From a checkpoint of a small mixture-of-experts model trained on Wikipedia: width 512, a sigmoid router.
Below are experts of layer 6 (counted from 0) of a mixture-of-experts language model. Rows are named router (the router's row for the expert), gate (a neuron's input weights, with its number), up (a neuron's input weights, with its number), down (a neuron's output weights, with its number) and show model dimensions 256-383. Each number is 128 + 32 x the weight over its row's rms, rounded and kept within 0 to 255. Numbers have three digits each.
After each expert's rows: "mostly gets" lists some tokens that are sent to it at least half of the time. This comes from a sample of Wikipedia text that the model never trained on.

# expert 24
router:121117176140086145077148105091142142095119115136103157105171163143133121075051158126133159074073147031133111132118146129171125151144123132107125139106102102155154172113112094072105088122178105138083123143133136164178134153137152117136157126138117061071118113095110141117103122148156138101157129150161160152143100113156121103116126098111170108109127100146107150178154072114066100123123
gate2:082152104090125183094170120193174130142129123089127138206157143116129154161134107099075157038112087136160108158137092143108138125114143121069091178135124143143088150119150147143210148152156159139163125134154140118103055164166188090075142108133113138127127108150128086082169126118131069080069109141112130162141117092093138148114145173126091155172124113128172115127051098151156116123100
up2:120068089128147098096095109107135128114114123170088130072129084178133167158097160186121127151184164105090123123118133065169156103089141197139137105115161110130199098097087068144074102051101134201082147124109128115121138154134155168137108174151143126080165182139130156142096135134110140135177101156135171091152128157098153145128096093160149139116215151115100184125182113121125146095142
down2:116138115138137123146198078104156078137160150145118096177141170124115106084123127152091040160184157181132070094173103068142088139096090144165112087104087111136198097141111071129151155171219142130112089108110137178170181143085145053145105081102131137107132093096130158141104129137197130107151157161093144095080109110092129101134119152124138130073083115109084103136079109165102137080134
mostly gets: " De", " Sen", "ul", "ou", " Pri", " State"

# expert 10
router:108137125131090152132122114122124103104102140115086209101118150166128053125083140137160181117109144021077121121116093165166139109126131108068098198053117138123128134082166079106155145127187125125108114136116108149196145181094119159139121148130089110082067097101167134101103087109140138144140143102182147171134119158120110148113116124144157156113113103141103164138108066142085089066151
gate0:137119119179154202146128113108159149126116127141202146146123148133085183104071099158114083134203125116124131162185135131128161120131189155109133222142154075120116089116132076154123137116137114076128190144104142149106089163101226123191106139099076157110169079061099126112095145061150077141172157095120118135148117142185058118137134118141129105153151150127135104117115155203067083136115
up0:115119108130167163124133147141122079105104087144195079188096102145114167097112138077056089160173140165121114126096140118078119087168121088142140146160099062099135067169139097139130077153121111147158170167134131130127061113081159102145123111058071100137181144123097120110109130162187102080147149086107122151090054134130121152138130113133133077165107148111140138089108151150118065098146
down0:117109152158130147180088160131109134114129129153158077095129096057123199114161134131128045114140141062113149162147135085092124137159153091122154112113083189136128115110179149139095136096164074138144110148110106173126139211152131127136132160148127103123191150101124144128204095154171150087117150157159126106155156144161085127085154049146111122160097132156125179102099146162130123117111
mostly gets: " two", " cont", " new", " other", " some", " three"

# expert 26
router:121107113103106146090131076075089123140098138129120236102159068121118114119052163129137171121140185081144141151126088129186148133130118104103131152065160127104125147099156145145145090123217140152092115140094119149156119189094121151137097122120045142081173123074126160143092076141136162115176098083126138163161066088134125157125148154112137165148102098169131139183127096242113105116103
gate0:092143160129124094089140098117173094126096081069112133040145133163128145127092092133082120098109063112118079099075104127160091136154076177138121174181094133141128179136081072128125093108130191150168097148142147148162121095169118125151103102097078053148128102138098146127130109107149095103168167132097101163122133187122159061118150104106086075129115216113101076141117136192146129099128
up0:144139188147140064108136163177116102105157071144111135100150122124111137135081174130116178109110117154131078124107164213176111124141119144127160122115132132176125145131180086124081183083123156117108121068142173102113142132148121135139171138127113083178125058112118098145090065120138098117087089165129147110109068091163152144113133078128079094126141188108121091127116127125111103069179
down0:121150105140131098153149130210137140063087090147150083096177113149106158109158151142100108095111111105088116138121106098016137113160156161089127180132162167109071136118152115128125152161099145184129115156072110091107131143141127125112169167168135123093053126128098143106167181161117117078117138119147125107127145123113181053097143051091154144134220145146123113096150093111157064142146
mostly gets: " Total", " down", " off", " compet", " up", "(s"

# expert 19
router:087078141148101147079104038130111110115111149101104220139169167144148107086047177114134216108114166078120147142136131148213171140129122137096124164121135111121172148083100126054121091114219149129111142158094152134149155178090096142115118145144097111059130130144132153124097073104138151143130132123142125110140134131133084159080143150092139108104125108123103163166141038193128111115153
gate3:079141070097092121082113126117125159097111086152152126150140112093096107127087134077112108133163125169126158186138101165117137112090144139160099126125077153189187187094094185132185020121095108084143143100123096122153173109118113085124151152102108100123111125145148135138207127108129130081131104128087090151144148091053153087164125129185154146150130109145103029173088153180106087131142
up3:099168135130137180150150019132154128134056109135124102158062127090125129154083106134156137147104113116134182166074142138106124128120178102147150125093146121087215182139113142105183057118127117139131128210142170154149055116118073135124127098113118160140131129121132068093142198123111116117170096094151133116089140123114119093117108084154104131174161178113105078159135125188136150186170
down3:146072184119140144108176098179108189161126115110152186106077134077115192186153104158130193143121126144081142100094121091097108155080120105077133122160090126116167126116160204114123216089073086139073122118149154133101127110062166147141141132168140158099117078144096124143110142098155171134110117126126124136097194123127125112121119138147134156152167175127094096132120157105038123108062
mostly gets: "150", "20", "120", "17", "16", "10"

# expert 20
router:099123138133115113095087051103112111123098137090073237130176172186133096086053135120123168089107158077125140158137125144197147143123116116094139144109132112113159188133156103056127144111202149104104139150108136136108154185099118144134107159133106103061145096134123120099095079097136182142127120120158144156179113137128067153098139139108114146125135102130119171146128077182103110130171
gate2:080144138175119196107131103145149168135100191113122091116184119154074169147104183182163107153111161149143190108184141149146195127096107098110101111101149135106151102120056164127115097126162148154164118065082139091128122101160154097065133175132111144158053127092177122129073150165124101068186135132091119156094168145175085126108042087142142152126122122116121122109096119183154122091120
up2:107119117096133105147107128087131096129172129143159115151052140224146147073208140078111154030099124131131090169129089141098074106137143063155170182115139162215109105086136100056121129150144139074083130158151155125167137152146078187174097084133157145135125173111122137134164106130103158173106139129125168078166076130167187148083197177111185124117083111155139156148143093071084086170148
down2:185190149165188132122105155137140149161094100101112162164165193129106103118156152146131098089142128144175132108185152146130114147139147135147138133144151122150159064147104153136110145075101128118081171096163152110106182188128112130150130090146113154108138110175128164123124140065088061118136129129187178134123130142125116076131161149130098151162100081117126092184096083116050129097111
mostly gets: "84", " six", " five", "81", " seven", "63"

# expert 60
router:120135139141070130131178052103106138117124142088081191102192151116137078111054168131143144087047126099103139154149146137164171114131121112092109165111115126157192142136075132076132090129165210118130111143091107117198147172112181152103131160123088115062104105084127115093115085155133145112183103127138153154168099131151013138067129106101141155131112152129144148166106077153094125126219
gate3:138141113105086125139135116181094125211174145154131104134141135111125125143127043107132102149145118104148112153166148183100121139000148082130160118102126071125180173093171164143146138098117129143076131093152129133121111119145140170126139097124157195106132135118165089086171132170075119145108136149163160151124188106135076116106088121130231145094131105106150083122048130174147083188120
up3:068150118047163140152118162135177125148088106136138054188140168118076155123175126126130121136128095108159102135115167116116068106150112137123137086167088111135149090148143149161093143162165111176110101176210136181079125095107094087118128116133143134102100100120177142173136194091094193082160142141165113121148203165162131130111140139094069162169121111143167212103115158100096074103123
down3:141121122088176143127127119166113185124179123140143143118098138121115190049160116090090085146123068106095131144124087195210118119116151102101203154135064132144144101081133126138138104119157195139158125056160176125093101107183052103103107120067107125094182075115128133090195074106092121115077121168132090152169080216127046160094176031154126116154112173141143102123109094157081172150126
mostly gets: " st", "^{", " dis", " ass", " Reg", " reg"

# expert 29
router:105070154126130081131127107108109140129119143110129231132142176165116064084101165134149227089146132078151097173144064133172133145153116133094123171118126178138118122114165133091121121139226129114141111149134140149171146157130124126135100135166104135094045108112132083111112125121145131151166154124128104146134113144163127131119119131133122158102138079144108158148129006147079123165184
gate2:118125181124141159107138107157109108143158125135069130120089137084126241103154193178170178098136137117101100158123097145147155184136121124173089164169114037129101155138105157127097131117158134105158173112159159180113164069132113106175115116102144159114142131105201097149155190126109119109124231081112200134115122102123114124114150123123125107117120141099158121143117132101152117164206
up2:134137137094160122163089125119183138074151071092149188114201170088143131146137141190096070162112163132124168074119091161150111114118127093210088098090103094156114157140110168098131137110165088100115159156094117118159049170093150153159098095075200099096097132164096083103103101140184078130092138133122122090181132098180131094152159135103138131141157195163184160113081120174126127083164
down2:142172107052071191173053149055160109168121196161094172132148096103161123176150128104113130132084101141133122144118152115052082156079196093140128168107148135163095122116111149140184168151082113067115165110197133118089127141160113157112148110149141149154161125164091132157092118080092114142145155135095164138126153098127163188115127116110145099144164157147046171158127141108113104138149
mostly gets: " known", " such", " early", " public", " well", " announced"

# expert 62
router:117100137144105113096149062124104108113093113092090160113144145146137157096112188134129149076094117062114140152134086146181148095130095157107113160117114171123142177104153110076113094129161155090132136144075134157163160170123097158142130181132095136063061099086109148129095090091126136157145113123151155131145114155150094155109146137091133146080133073165121126161151054160073114126145
gate0:116119072089168156100170118112160079122088116113146117161097113138162142172129106224094130121085117089154171119107150126135106218113077130064139115145160077133105094108114124096137086120114160108129137171119179113108120163089132141137149122103150120162140131198130072116100133094137129140106114168120135088118120101151093097116136127120218057159109102133132142173131133162108111129085
up0:155135153148121117191116107165174123122100122134131105096129112117118173114175145141067115144194110157116075143067155066122123136215141128179068097133116148152113060096095102101145134114174078141088112110118054167164117124155188101126133110128134172114118166136117133111122141119118040129102160077133117136107138061128159087148122147145129111149095191141178172123096148152128107117148
down0:101134142143153117144117159096168038124169180125091127098147098157192157139110100148066144100116107074101118171154156164125160158144114116150185064164150137123137156150114118130144112139117092139160161147111129098151178138167099148084126101137135118121139099114100152173152072117090180091087113108120051136148124117105150110172115122100151184127063118162087138143185113114134136115143
mostly gets: " York", "shire", "ford", " London", " Washington", "ington"

# expert 35
router:082121133157063139127131123104142144102145084085088179104150168159135064102057146121143236088076109137089138143136173154173196095121108133110145151172067173108142174144111093083135151133155138121105151112113164165112176185121157112108099116133067122116096112059153084125116120091139138129116127164189178089186068139145089166097117133113137175086139037131106122168167105200090114138152
gate3:226165153088160126125104123174090175119085134075085128106161183114157169123141128123109147130120148115113141148114112166122094123106094123162109162147142135191197144172085093185124173127117102167142143130100163187110103126105117169152134139136133144107067135081121069077116151068077139144121115165156101088150155157130149118137130130127155146168155115169106080126150129138098155039128
up3:083156157124148103155199126175175141119149082153192103067141134169119106106088089119123126150148142129091136133135062046152155128148202145111173121136125090078089144100176108102169117151111171073103123163145072128151165130086137097125088121157142099135127093208106123141131110162161082157118135115131169186119181122142074196107124093142100204127109133089137173115040156124174106100114
down3:121121104107153141112114133165138141091057157105100132115165181142132177129139140113146158094096127063114070155123108112141132079176148123150162192139083101186112140100122078146158191102076096159109110148109153101150147172162080109183122153128156121081173089162142159112106169134141069109146064163137149183159133104164116137128152111120094114184164177128124193145098090118122172124069
mostly gets: " sh", " Sh", " se", " fl", " Se", "ch"

# expert 54
router:082111133147118123123134057118128121107106142082144243098207110154167091087041132137094192124132116116147142121159150150164151133133092084144146194073168155165129162113128092074134093091170135105110101100117154178189148183098112179128125120110089113088138113105143109119121077147152173156123112116126154175136176152125065169112119130130131181111146061145149142178146091126131122135131
gate1:107094129172115120131116143167168151087110108095116097164136078146149120158131121101120116141134160138131121134164125151144119101154107097144134132128130154150160140090120101139135091089104142136115184114087132092103122154107122100153132122041105101115141104116088159115155105167135160177161158096074096152172160049159162177050126080145136155089112183080160118063125113136141025182134
up1:115200108150094131179145081138115142120120174137107154121159099141176113104105162124093124122130120109191092127124145150109081148127122168134097149153103153147093111182114066123084072125165117105098120106094132141152113123087135185153184082121075098133151118170070081131150143133157070141151138178113071128145085225148120138163116153137068091157150125145097088120117071112092116042150
down1:115095106113129136110145140106154158136128117077129113185097135140148122117160126123114083118163135111116111064153098101168104104094092105088117125142107146106044139140093054107142134179132133113102159135141085115108159108082107065097085116179068178157178050177121144139082138161067095175108113064137121134135150109133140116154149133162136088127095163105133155109157121116081170098154
mostly gets: " so", "os", " Mo", " based", " guitar", " sol"

# expert 59
router:099119133151101150083098088129097123123128133097133201076150151150116097106090149148159146086124152034115114162123094169172136150159115137110125158114149142111174124103151115085105081138170155146106103175110159142118166180101121157124112121139104107090048111119117145146076124143160157124117128123094158101145129154131117142056123140116174121131119132158127112153170025145084089149131
gate2:109093156145041175118120118116142109077087124062121144055103128126084132108129117133123162104085102110134155092125093081109170114160089095083123090128120129137172100109146138098162077096150096116131159081123100076147128134109131147076133173122157150113163187143107140153132106135137144099051137175086073091147115147163043082121153113156098109096117111175183131115151138171099104119130
up2:167125113129175059113109144170084121121143112115133108181182087143108122158109102152063110082139134145117085155125150134132106129112136155168067123113077106138121109111081123132106170144111166113136104138154127152114138170164211129216102105134137129132105047111102116123182178140130127213131125092156189132165099094147166128094189174118125132099083098108143163153118143080148176130131
down2:151125137157149146008146092087128071133102123040187110181171162095105079118120165123100133127078171173138128108120103072121119126103161126125102141087061112132105144128148102162143147103140098132175132116119199130216128144155168119150104104104125107159118119165177115136134183112191130143094162151114125151160109110109150161145141163166142131102045139100162219130175158104154136132138
mostly gets: "}", "ina", "i", "ya", "ona", "ola"

# expert 36
router:109129131105069136115109045101127117098137160107069187144147139177181109097006122175152212080128150117058140133119056132181168139140089143107164201092137122121143155107142114047127120123194158109150147158068148141158148176085074129128099158118109111124067116124130138112066104098146122148157134142131158164133115132113099119100117147128112205113105082118099148155132020186045152122119
gate2:110088193146086206150087143160183132145102114129116169114167100145129103148152084164098093135172119125125109100118147093142145139103132121149159154164136073086156201136067126120140142157153140134132091178147153142159096131164126119147100094100162175138159068123166128116107112117187142139174135146139209184142135120088106177126152105197123173180137112057100149074130204134086173154129
up2:136075124134120115141098109149121136116123118099111089130121151187089145091145141170178214118140145123095112068086129123110131084129133074123192133119141102169120153115136074109164107174090092088142117096130093114110079076132091104112064148115132107140122155199112115065141112079096180111179133119130146159108128118126122176085080114097182072054154146171083166102156126097121100136104
down2:065090150121160075103112133171172135134157110128098119157104084092158073124098155151131166093116154057124055118125172170128121113172199177156096111133170199131168124083099071049103079062112160077132111110145108170158117152098112100165129170144143101098193193109062137145134142137193107115119124108118062057118047147154139047094191068078153098109125142149130141133138097119172128143099
mostly gets: " found", " support", " hold", " allow", " Writ", "ced"